From a checkpoint of a small mixture-of-experts model trained on Wikipedia: 192 experts in each of 5 layers, 112 squared ReGLU neurons an expert.
Below are experts of layer 4 (counted from 0) of a mixture-of-experts language model. Rows are named down (a neuron's output weights, with its number) and show model dimensions 280-319. Each number is 128 + 32 x the weight over its row's rms, rounded and kept within 0 to 255. Numbers have three digits each.
Before each expert's rows: a language model's description of what the expert responds to; "raises" lists some tokens whose logits its average output raises strongly, later layers aside. This comes from a sample of Wikipedia text that the model never trained on.

# expert 56
Description: Middle fragments of foreign proper names after a capital letter, often with diacritics, e.g. S-og-ndal, E-ub-ank, L-oph-othorax, Gi-ac-inta.
raises: "o", "ad", "w", "o ", "ab", "a"
down2:152156128092146161141151139091094110114086083112116142084084138073141124106134145041138097107132147099108143096166173112
down3:077138165148110176086155172127100124117131154123150132197051136167145135140131150159154060156169139209112107121123103145
down4:134160055142153145127089101083114046133150084129078149127108095171082122135115133107104148141130143097092070140107112170
down5:173188166073157132101152130115146117115117149174107107142180160145128141105118090165104135142066144137125126111125063113
down6:172076104117104140116080122130166146133099169133087112155130143106146110068127174125145093120099189143168184130090072171
down7:157130154109154192126142131138094099192119163108125128160111196160129156078142102170110133137177056175147099099093124147
down8:077163118138109110132146154134142117053100143127071117174055074154173169181164120104109125134115112090115126114092131124

# expert 58
Description: Every line break, mainly after a closing pipe that ends a table row, or between bulleted list items in "See also" sections.
raises: "| ", "- ", "in ", "on ", "as ", "==="
down0:087164156097156133127167162132144094174070042141093055168116103095074129092095108068136136089168137120133106185148077112
down1:112121075132213143147120170134143160130141098146065116074158054143114131135158165134125148097194150112082171085084078124
down2:052108116127115144153137168075169089163167147145115102136075093097075165135118130158083109120118124215154107115114139180
down3:146155141076145144117156156159123116069186165073186111183135149190125160172184127119120115131133150149146124140117074187
down4:154193185161146135053166173138117182131174149189159108114156159173088114135057165129128130161133132178054158164114175099
down5:130070118144105195136080111140118119121130136129163145099100101109138154098104122133111146120198171125116102106138186141
down6:155114097156097175088117131112104166148112093081118049188123160102126111075153138085090065107127100157105154126101146150

# expert 55
Description: The word the after prepositions like of, in, to, especially before family, year, United or other proper names.
raises: "first ", "same ", "last ", "following ", "United "
down0:152163110156092130108153134171124131136147111107069140124075111143134190152177130136135089141107099158182119119106147179
down1:084148109159153159124128112078062132101174129173048107146174055181160128136114136064058124141130180092134171060172099108
down2:148133127152203184119127151109119100067134113171136121154124172144161124119110142072118150130123140154151140105090140149
down3:091099137149131199159139123121134108115118137112202151158119146132107120165120090131110146115114135136187140126129167156
down4:138083091136121101163126153083144092160196118134094132203126155170076128107123100082182124132090071145176073106108140120
down5:130128121179163095159101113120116128153177150163122122184121086136125079143096159166039106101087083157168153130201138074
down6:137117111127134112075169183102211155135155156139146129135118107159119104150151118099100159154156103128083122104104133106

# expert 8
Description: Biography openings and infobox fields: "is" after "(born …)", commas after obituary descriptors, list dashes, and labels like Personal, Occupation, Known.
raises: "the ", "s", "a ", "S", "g", "an "
down0:194090101181090121093113065145118061150126154116110135162167175156169125159128125172145154125155131118142123145082144168
down1:139125179146101110126103088128086113164141102057149059084118082105133094139048159149114161199162117118141110097134081170
down2:145116162072152152155108183136158129125160118083113172132119155064080125108081127133138157134140138139108194133141098083
down3:174167161161174126087073125131122119109095100091136173116117123166142170110157174133143188090084120138077147075146124120
down4:124116102134133115133111166073153179172121079159157155136152119093077077105158126098138180126125131172161140160178091167
down5:144154116133086172125115140046085114140136058108165025172142154026186136121081151172080186195139161181204135142142140116
down6:143080125106148158099158173168121164118120116089087166077105104093142133106100154104125123145123108119105139140124118072

# expert 61
Description: First three digits of a four-digit year like 201, 195, 187, in dates, birth records, headings and after in.
raises: "4 ", "5 ", "6 ", "5", "2 ", "4"
down2:150165136123093093106150138066112131167134136123051201108134175115123061136168124117170159109146169075135159149178111159
down3:133113121103140051169130080186113182148117165181148069132096166094107135103169076120115156161132089099115074139124146149
down4:096121130126122102103058094091096170150156144157192142133125082116101157122182157163159145145144147132152111119083168120
down5:085102105135141141147121091110114093077163138146086117073176122158166153136134160077086153108116099118165126137109058186
down6:163145156135119122148137135144127174193136094134120128123089165096064158085141159131091135156089143141126106159195189163
down7:167150124099091164163173150090167155161080112104040074132112088108117069162173134112165138100110151134166097105139145135
down8:091165112167087156156146193138172121109112135149118145101108071180128170121116140105133108027111164106149151070096126151

# expert 11
Description: Semicolons, periods and closing quote or bracket punctuation ending list items or sentences, often before a paragraph break, plus linking words like while, except.
raises: "the ", "in ", "a ", "\"", "it ", "and "
down0:163101198146116121108087102166151135093041125098099052180044147112099156203127126127108105141168124140114099146085152107
down1:055188102093135146150096133164131144133132091126087119196227080147119127150069147127158152088143113105235204142095157082
down2:139108139149148062170050163082113142122146145117128125126133171123109121101123103121083105165109126138123147107100059147
down3:177104164138188127145090147185127152120123197158134108150070156190092109148110137159085091121104125142105143117103179126
down4:085135099132126134141162150123149151158085177102148149113092095126213140140125144156156085134195120080138140063103076157
down5:072158067122126094139157124139092120139080098114068061102142127093108049111160083076134160147119126122124141120064114125
down6:144192147114108129148132161162172138113083076129147119110131139144114106121119113072100147139092126150148108096159171101

# expert 45
Description: First pieces of split words or names, such as inter, Com, Ac, high, Spring, emerg, often in capitalized proper names or compounds.
raises: "ways", "if ", "dict", "ways ", "  "
down2:140132078156125137110166144138117117147120091175093161153151170088095185104127105115142116153166129093202095127168136098
down3:187104150065143142159108141051165141111127138109146082175171151125143158035119154097133132133128127123128165130122138094
down4:103126168095154079142138108168076161128163116102139154186190134116127112143148182115126177124092193114143080113130139160
down5:108155066098155119148118064161130122169074130153093171189197185152135084075123110122173062119117104046141109108151127069
down6:088075180160153133095111157173141073150094085165122073116125121140137135112132168141175100185167095167174143177133189095
down7:091110093076158154169126150144108191155124113124178095158094134133142163201156167112126146116201128145127142132133152138
down8:145208128134130151138065054155142077141127186130112136075164156082132101104188092121081144093162122152132118132131135123

# expert 52
Description: Line breaks ending table rows or following dates in match listings ("July 3", "9 April 1966"), plus some periods and "of".
raises: "every ", "weekly ", "Year ", "someone ", "Week ", "Colonel "
down2:119083126126153128126125077158156155112151158140149159128134131083136123097151136137087087175083111105119096171161108155
down3:114089132171126092127134165108110141126130110136139105102138072196171136135108186124136168151105107150152131100149102141
down4:106094163140134126187155159135136168151133129106135099128195132185140147154110117110098104156125148066103105136133155111
down5:115137126140088148152121152138126181105113085152122147142084150109118110118090200191104160142076135133154138140130131126
down6:132122071133101178145100137144099175140158141134112167152158127123092121135106103127105168139129127183098065034130081103
down7:125109135142064118162148108103114180123113102113160135133174152118127135083139097125137151149169112155158125085141102153
down8:076078139092100097125166136152144174166118149134104196162133122085136122151125126092101129158109127149107157142155120150

# expert 63
Description: Verbs and auxiliaries right after a subject in plot or event narration, such as was, were, had, then, went, told, killed.
raises: "other ", "to ", "no "
down0:127080122093098113093110178123134087152150123164142033146115133162105125157181189083143120134027102096111132098085126146
down1:139103155160165113150169151112115122132078115088140128100179203107118115177155137138100081091087115155085110147104115113
down2:174116124124131101151136134126131099132147096128151130161112140123137171085078183115152108190185159154151087120135100169
down3:157116161103094177126082090152105132207096182136115077074156130088205097068133128112120123112141158125144135150148120146
down4:211136129159137064155165128126159122097116146139118095187152120170195117161183139122141150131132115149094129159166151100
down5:172155156110082099121132114178046138165109072173094166135120170139089127113182113101151120095144169131102111103125108128
down6:128188116132174127174142124152220132144149127169113076117124100083079092141088154194137113082124143200138101112191176163

# expert 19
Description: Subject words right after The or a sentence start, like album, song, film, it, It, followed by was, is or released.
raises: "was ", "is ", "(", "in ", "also ", "and "
down0:144124155132138069123135068091091175140158092086102175164079107117159187082103102142089155172145095155043135156131173139
down1:183105144145106128109134111107183034179133095134096155094181140068113101083095088112117098137169099156223067127114147106
down2:179124173121055120143129083181159102131102145194091163164157126119129121151205120132114123099107130190142101137175138107
down3:086139163102137147171081122157083065110083159078137092102124080134092150101165137128054123137166164148164143150134138086
down4:179105088123143135147106166122135134132094131118156164085121080093183096135166147138184115107122156130141112177180158076
down5:133070088135161129134079099143124132194071113168138126075135123135202170188093109122057106117173090173133183133087087132
down6:170165146089156097055129165145100093144174097174171094094147137077096168151079103110116126131143143117132164156107137160

# expert 29
Description: Capital letters inside acronyms (RAAF, PNG, NXT, mRNA) and plural suffixes s, tions, ements ending words such as NCOs, objections.
raises: ", ", "-", ".", ". ", "\n", "\n\n"
down0:181091184146133072144114162163103143114127130125114141199166124138132138145068143170178096107149202208201166096114164152
down1:128098145074181143136149098151151114099134163115086056150120132070152097174143096136098134126171068135177139171076123143
down2:103145121092094137051150113143146086129132167145136196134059146138139085126168096191118121081093186166153131085100092154
down3:122164157108153142130139154113141128103120196136110131106114093194084152153159133139139167128113078113157115077158147130
down4:117162170142164089117132183124199132170145193080121092134134100148118137156113187147078108136053152122107088168154149140
down5:177155097127124081183171131087141076166152124119167144126117132110136130123137121171119120177154127124175066163192102104
down6:120117153121161098133082087178080095115152145190096123107143096146128121112155122135158131106121096119103151130138178191

# expert 43
Description: Closing pipe at the end of a table row before a line break, plus closing parentheses, semicolons, and the preposition in.
raises: "Stephen ", "Commonwealth ", "Barbara "
down0:157063116127132140216124134080109148079113097169101127129091080144147124133099150106081160122125137107172201116119106128
down1:073148127138126114066155117187091125085114108153113128166148137120114013107151107077113122142140085091077121105154173099
down2:160141123150044178137110110147122102146116112141045119130064136128160115109113071143075152092100146160130130144113185170
down3:115187127126105103094142125096156160187107148099171133137107106118103100100127066126149143155144127166218147141086103125
down4:122111165102098149141133130056113091165146135133155126124143055098137100119099128107199108157131142096087079096124052117
down5:174094110101139081165139125140123159131172130170119137112141098178186069113163069116141168082142107120167177086080167145
down6:167123127147128081151113175093117089069144135108134124135088106130192103112101126151110118117154123058118151107119097180

# expert 59
Description: Inner syllables like ro, li, ri, ou, tri inside surnames and foreign words (Coulibaly, Petrov, Parroquia), plus pipes in tables.
raises: ", ", "-", "h", ".", "z", "a"
down2:137118178078087072164104167094149124085103127101122177115090135102127092154187096150222130143113177116143127135145081132
down3:107137184177124151065118147155143125127081114113163088135127109138089108078088144105140113104078117173099150062152149112
down4:136141168090083125157128121089124179098087103168141114091104153105194108070127090101140111129131094152111163093093180131
down5:120128143140163103136179149163139146157085209136155066083145115217117163109127146111168172117161170177116094103181059198
down6:095169172044118158103121135135108139084158090088155108133149138199131088176128077133153135196152138087156143136135151197
down7:038128097133152152105151091210076113119164102144076090101211182107076129096117170115155111132192136204094121095128100132
down8:183140192172151102146087121085079129157175122131162117188126113107101095141136140104131103182133146077111124130164124084

# expert 30
Description: Table pipes, coordinate symbols and infobox field words like County, Coordinates, Order, Animalia, in geography, taxonomy and sports tables.
raises: "ual ", "ually ", "time ", "time"
down0:113179134162129111102106178158156130114117089152124118130128116186158105097178128140058122151161160144115070142180162136
down1:096159162187148126163166126153100148109122114120125175167079144102107163099123160103097119082194140108117142138110162137
down2:123125080170109158139102121131143165145106114111125100102180081123186150068096104099147094144147083118091147138138119104
down3:097118101108097145110106091103114141068094105113149186104148127161176114156115117161162022171095152157125146124161114174
down4:136125119083132156141157148107185107160127090160098114161190168157110127182096136130120092121159162153130149144108179138
down5:157090200128104068163178086146138152144135102141161103099143096130122122128100130174114114155177089109156132121105118174
down6:111108150123142084175171158083143079189102113151114161186142092130150067125108065126117153139098101068127172131102128160

# expert 27
Description: First three digits of four-digit years like 201, 198, 199, in dates, parentheses, date ranges and list entries.
raises: "0", "6 ", "0 ", "4 ", "5 ", "8 "
down2:121161158150198107108082039151188124126159103200064153103160110133094170132127143044125139102078162141129125111096123079
down3:120105074136076190147148135148133179134138096124124117078103107174146142092084109128212086180111101139130125082130158107
down4:120144104134067120147133216133135169205145167125124082123067166121158137101116080130113184176193139108075080127111106112
down5:153154150127185163122127115054075122074064070110123154076152112089188112086105070140114136191200138146069160122076113115
down6:152095121152109125167108106109105127128144170147152143142193103096133092110121087170063164098128135128098112152140147145
down7:154141116136141100145099076098100154175160109137100101143113138138123110140144122107147138133136180103168188087179093039
down8:142126092143098152131113109146180150111107098142137186122104103158139161166103118134153125102076138111154111107073193109

# expert 57
Description: Middle pieces of foreign or technical words, such as taxonomic Latin, Slavic or Romanian names, chemical terms: -cin, -kov, -osaur, -stad.
raises: "ized ", "officials ", "officer ", "stad"
down2:140140124152116131182124108156120054094155086138211159103167160123151055104136106140080142127108169159134147193147161193
down3:155105110094121071069106087079123115102127165096140082088111194168109168113147143065158157145141131089141076139103087155
down4:178141065081135138156134091134141092077167125114106111139123063132160096116143107141151148103140177104152163134085123153
down5:107073055117115125125136108135129171119117093092141094111112125093087135129140142102110168166118069122102225142130113071
down6:113105146126094109136112187130140108190128092058121110107138062109149141160136125200145145092124147144148162082097136135
down7:152137126146116127114131177101111102180150208156046115126163134142179125121159111071113157089155109147103081163142093128
down8:141136140080153166143131119119120126007170174140150148128180123179130125076115094083142132092168106099115119101145120140

# expert 15
Description: Sentence- or section-opening words after line breaks: The, This, It, heading = signs, See in See also, and table separator rows.
raises: "first ", "following ", "T", "main ", "\"", "S"
down0:159126158153150081106164113093105075104135186125106190150108139104143134116129152103138097116127128099120144121192111169
down1:137102078097114106091144156160114124142102131128107210112096188158119109139109180138175097096088125129075116156141091093
down2:154093127113185114106148135205123071104152143159129091139084069105159060126133116080108137110064138104097089109111134145
down3:140083179096140163102186169047156055144083094156085141147158175043177146096128074176166124104139058147102077213044080125
down4:134110195071093134147116147127120111074097108118110111154154094151126139134128133129154094169102135120105112192123115135
down5:135213129169085127190118130074108105108137152122165045096175114167121146140139148129144119178166124099130082108135096101
down6:136137154129164128153069090111114139077113080077139098154137073149132126048125129097143133117160108093109112111070133140

# expert 22
Description: Periods closing a sentence before a line break or heading, plus decimal points in numbers and coordinates, abbreviation dots, and ==heading== markers.
raises: "\n\n", "\n", "(", "[", "|", ", "
down0:141173172181084176153120131159149161140172091134105100159113179153084128153179117114102124098107076130137168138108113204
down1:121107138141094102120100131123111107130073161178167088078110123105124161214154161121191173065123129152108129088117151138
down2:112092073125129144090156123106116089099148176162099118108173147109127128097120045060129169096117098116153146118122095095
down3:076108182198122110145175185133107151082089145078096138105144140107143139151060105158115121148138125140195168193129114052
down4:135119158113052150140140163118106126128139131118088093125181080101146151067148123111228119175134116142101141136168122144
down5:093084132080121173130129140109151137181119092142117087126086145115164072088144147152141132155107159135130122061103208179
down6:158109104139088109136123109086133110092119137173083147157126126144149089194143103188147105138178135135143046116198212122

# expert 5
Description: Concessive and hedging words like however, but, though, probably, despite, and blank or pipe cells in sports results and filmography tables.
raises: "Phylum", "again", "Recorded", "selection "
down0:135201152120098094126138141112120171115107121122147111076138161148141128103139085086163150066187120122119111208137151139
down1:099158162120111129110147085114111108091167127153123120127166100131134151183162090103125146130118139122140158085092105109
down2:148119110145099105112120133141176097127095104121119114126128162127129120141172069151129201101177128134116141100120206167
down3:100075101108065145193121099082166182108165113102187079136197112128142102164132203137118077099168154153100141115147159122
down4:099080114076109177131173142107146131177111123122128145133181110135123133117153103068098099119139112126168126079125119147
down5:170151156174105057150083162156122195122132166120176150198139141134117131157135078151108145137104158152117095144104119108
down6:094105167098159111077135146149101095114123065131123144184129077106109145083096116119138131099095098131121126180137134077

# expert 53
Description: Words and commas introducing locations or institutions in descriptions of places, schools and buildings: located, in, Historic, Register, Foundation, Academy.
raises: "meet", "officers ", "staff "
down0:159127144175097154150149086100084165147119144116068166109140154103134087135199156147165104078119137079124095189151058185
down1:096118118151143174097164136079134159179120103140084095151114107125093127125109170154145128120141107151065102173061112145
down2:147163162135103173122114114065029163176147158095153079090117128159150094105099159159136117100145090127075166118136075149
down3:156100105091110175154124189081140124129124087116143106087141112117184093169147164153133159137128131148076172111116101108
down4:101165106173141147137147159115129120182131155146122120082143119075084143069137132105129098161073116098132191086158154094
down5:144136153115116180088159153172146137172146114117145121117094126115133120125102157169155143169161172130103153157137109129
down6:198162193117175081091051129129179101161174101107134124114078115128073063146106140154124089066094111168182115120138149158

# expert 16
Description: Commas, periods, colons and dashes ending a clause in narrative prose, especially a colon before a quotation: "stated that:", "saying, "the".
raises: "\"", ".", "in ", ". ", "while ", "“"
down0:099091118085103151154138113105104126145122133154078118163144187146156105104130146141162101088088114128174070081114162114
down1:114170100123103135085107141123105165145105081131101168132157103108161171037074125111108099196171163057110142141149114146
down2:105112109129168173134108112073116077102053150170163101158157120091087124164110102124145163140103150104131103173180130149
down3:139056127156118130154114132145122095119146087099139130144117128143036040138120091100098136102154072137170132083121133145
down4:143135145111113118153126130108102140145148134087192083122135100096134201095184097083148128188178110100111119127155157135
down5:099133121143038177156095112098109094120151138092183170169167135086149080085128116124134143137163215169115169131128166123
down6:197140167116135152178110123112073146156121117118176092104122119134208134157112095110149125120179167148107144168072134125

# expert 12
Description: Interior pieces of foreign names and words such as ist, ost, ond, ant, as in B-ist-rița, plus capitalized His and fielder.
raises: "on ", ", ", "in ", "a ", "o", "at "
down0:158188109154124119140165119153161100163166109166098130133131094146071111122125105085109141113083173110131115084097140143
down1:076135096097098162123092076160154104117099141154144192147155117113133089131146104099163080096096173161131142104159082099
down2:109120154163087145128135131104179130158092152092097141145141110136150117143051146162054208122169183169165139102112082119
down3:095170175169106157168121085094080179138093172088064083160093098144136134168131108186117122110118122081126127158045078094
down4:103139130148076157095117113158124113083150097043138209099127146144081210101083115153149101117107111099094125077183070158
down5:137159182153078166113144162115105130128145132150119126134128123116127165124128125168135084145092141127113070106147124116
down6:149147124103103067139099221101047166147158076145098194148123146156167102093156101160137115100160113055115144156132125138

# expert 38
Description: Words opening a new clause: relative and complementizer which, that, who, where; conjunctions but, because; clause-initial This, There, commas.
raises: "the ", "is ", "they ", "it ", "he ", "was "
down0:082112095107100127115117079104149119121152077120166192146185110117129132121104107161159097151166108196126127136112110143
down1:107179119134097118087079174144148102142105107151134109069141114129167116159117144153130089087141187148105176163098087129
down2:122166131106105084087074109085135133107179100132122135154135105115176132164135168174154093156088161081106165134123139124
down3:208153089118087131163113158132161187125185114124119201105091102164136106148157151119086130106122132117095134127060088165
down4:172118117126092111098112118125147126128146114131112098136130144072127166093157097164114163160121128130118103112146127073
down5:125153131121135158141126161149158098141123124159112196118129167151103092125105217105152102150137126101086144095138172152
down6:146144120110085110143133088190141198161172118103090108130046092143162079138186066137134116125119134146139163167130224098

# expert 25
Description: Clause-linking words such as as, after, when, until, before, since, became, often starting a sentence or following known or served.
raises: "a ", "the ", "an ", "one ", "part ", "well "
down0:127168094173131090125098113138108126146109101154073162147068131149118103178131155113096101146092162150047078131148098144
down1:151144187114078103129181121108157151079144139175117103136099147123146119098118105097180123153129112092206123092124090133
down2:154167086132136134168130071126100188105095111172143106102093133128086099197088059085066117131106176119116114143096092150
down3:117117182123090124096130141146144086088112102124152115142125124081112156131121074137122093152082108159101099114142135135
down4:108132090127131151118067155077185136109144158128116134131084137106118092144101107083147147119128123055106158116126089140
down5:145083128136154089130156087132132167131097186102170226126113167166128110106035153121132113069176086112092107159120057151
down6:097158149142177097149136088146111163103120153114153135108102214140115135097176194141117111116093095177135070107178144163

# expert 0
Description: First pieces of personal names, especially surname particles and initials in sports tables and lists, such as Van, Di, Del, De.
raises: "with ", "k", "you ", "): "
down2:095164123128114155186111150079083134101167114101145132183134073107125144121109101132156116113171096211116136160091125156
down3:171177098158142110087166126116105170123148124135097138121098054145108131082137095126102175105139125187108123199103173146
down4:146212116133074134119096131159139155079128177093101131122155151155181163101105082137125140086134155055067112097152134121
down5:126156128111140196131151144102123149082119137171119071076086146128192146113144205096080136104119115119135147145142123142
down6:105170148074116124141116173165100150126139176095187159159118133122116172149082155131139134127113137098109173122150129117
down7:112098145130117129122160107110148155104176143127146149102092083110088156147144225143098117118119138101168176144133077117
down8:099132124148134155172175148121129130179133140132096129078158145182117166122104114143113128148100093127192162093115126137

# expert 26
Description: Prepositions starting place or time phrases, chiefly "in", also at, from, during, into, throughout, before "the" or a year.
raises: "the ", "a ", "its ", "his ", "an ", "their "
down0:136132161159131105101128087171090138119172138144151124141141118076122127103152122153121127129151171128113158102104137165
down1:171040082132116116101098076198142123147087119060146145090096163233119152122176125146125124092176095163182118139110122169
down2:110169159120107141163104124175130126110130075119106135039165082099123138126119153200047152069067062131106149164177157069
down3:104103129130026157165125116110101174102116089110141094128170140142161068106089088171153103103136126113232067079134134106
down4:183187125123138072043147163118062142102131142106192091157135170116132084115148093104172089109102148138112139099115098095
down5:115167073101121137155123165127150146103169099134162115108155163091083157148127113192122120174144138167096111109133138169
down6:072156114136108095172127071159085122096133136145135104125109094053128122119169142104071150120122139138139095156062143129

# expert 24
Description: Quotation marks, apostrophes and the first words of song, album or quoted titles, such as ", ', You, We, My.
raises: "h", "t", "g", "In", "re", "l"
down0:104193167159131123107137125127170146093135186143169113130141142133133145133150158176116135066118095092098149143132144159
down1:134125153130126150103184177133121162158132132146109123145143170142103126137142141114143135130167146097150086119106133103
down2:153143087143129116131178088100132122133105130137121120139215073111131241165060089117117131118148087099092153191090220148
down3:160092127171165090168098055171124090118084161132141111170208125149155155072193124116116107132117125141098050074056149193
down4:182101134124168132114086070095103078156158160061104156124093161155141113133167138129129103142148114173139078118104094135
down5:175078100149099056097072170064137141131102125093162162102130124100152117196157133150124168149114141141176099076123159141
down6:217096120165124205141125137130179143132122082130142113176137124066101139073096104121115119136121132094136095124141151072

# expert 3
Description: Ordinal and sequence words like first, next, last, second, plus album or film nouns, mostly in music and release articles and chronology navigation boxes.
raises: "→ ", "Hong ", "erous ", "extr"
down0:079126121094118134202138152173142106151128128124120156125101127091141144119125092116141095124122066077163106167089101099
down1:103091145083123071144147112151083094205108120098114125071100037107122080162154146072093073176092110178121100140122056098
down2:115085154108100129166096143147152194111114148108181133134110130125121102125195100117157090137125127157158141124133163153
down3:140153164118163139087086106091081133155143087101179057128093104109134135144116147152166153098095129104039178195173130125
down4:155138162165128151127116127119083130094120186133120090172111081154142192093126105119212148119206135125128130133121115138
down5:147165139120146123112147088074079192128095098089147194184143077098110137134107211178136106155092055160087160176173150101
down6:140105055077111144155035138141101148111163126104138104107061123136140100108150102088155124094142117106112215108116142113

# expert 47
Description: Inner or final word pieces of longer words, often Latin or Greek suffixes: is in Miniseries, ot in Aristotelian, ine, ius, ium.
raises: ", ", "-", ".", ". ", "(", "a"
down0:117192129160122092148133147120132117127147098180167178173099090127114116140090127185148133156142121180147134104191089110
down1:079106083146110117131117193113114121177137130119115134128088137101148185118129092135157162098132069103141200172101145160
down2:122114137092133187163085159139096111125069131080114172110138140114163129153098138128148109124125099097129145121150085121
down3:137116167091118136144079122153129167134231134114139167093119142166192110126137155145143139088127157167165125123147154139
down4:053180171151080111160109155150130144159134120112103125117113063165092120120053133183151122114072162135153131171166136092
down5:111145121121124089161114108202153126099114140110127167095120114113101122222104159180150142099075167170134106140096113103
down6:109106096120137111120138107120143157099054136133094105113148066115114203148137174088074127077161088159153150115101111154

# expert 7
Description: Line break tokens ending a list item, table row, infobox field or heading, usually before a dash bullet or table pipe.
raises: "| ", "- ", "===", "==", "-", "|"
down0:096126153162122153047253134143151156158127121090173175081113170106120095110168151190082129133111103107116149144168105112
down1:163140100146114121146115071107136178136141147139171156158096106156143153104155106135097142093106163149146136120112121097
down2:099114113127113065156131147153142152147105138112126139098101145157155102170158093131144105105072148114235150079109193075
down3:119157133135191103103149110119167135128114166107083120127050143143168153128129097155082127101177111110067090163120198111
down4:119143133095096122112114080190139115097145106162097107148085108125110123184163126169167133124141139103179157086110113127
down5:150128128169126121112102133183118119134116148146118128106174108096110146150133144142183154132136136115108135133125151105
down6:162071080163137105191147130140149157040125125141105161117156127115100113169098180110095162132115168101109143090175116131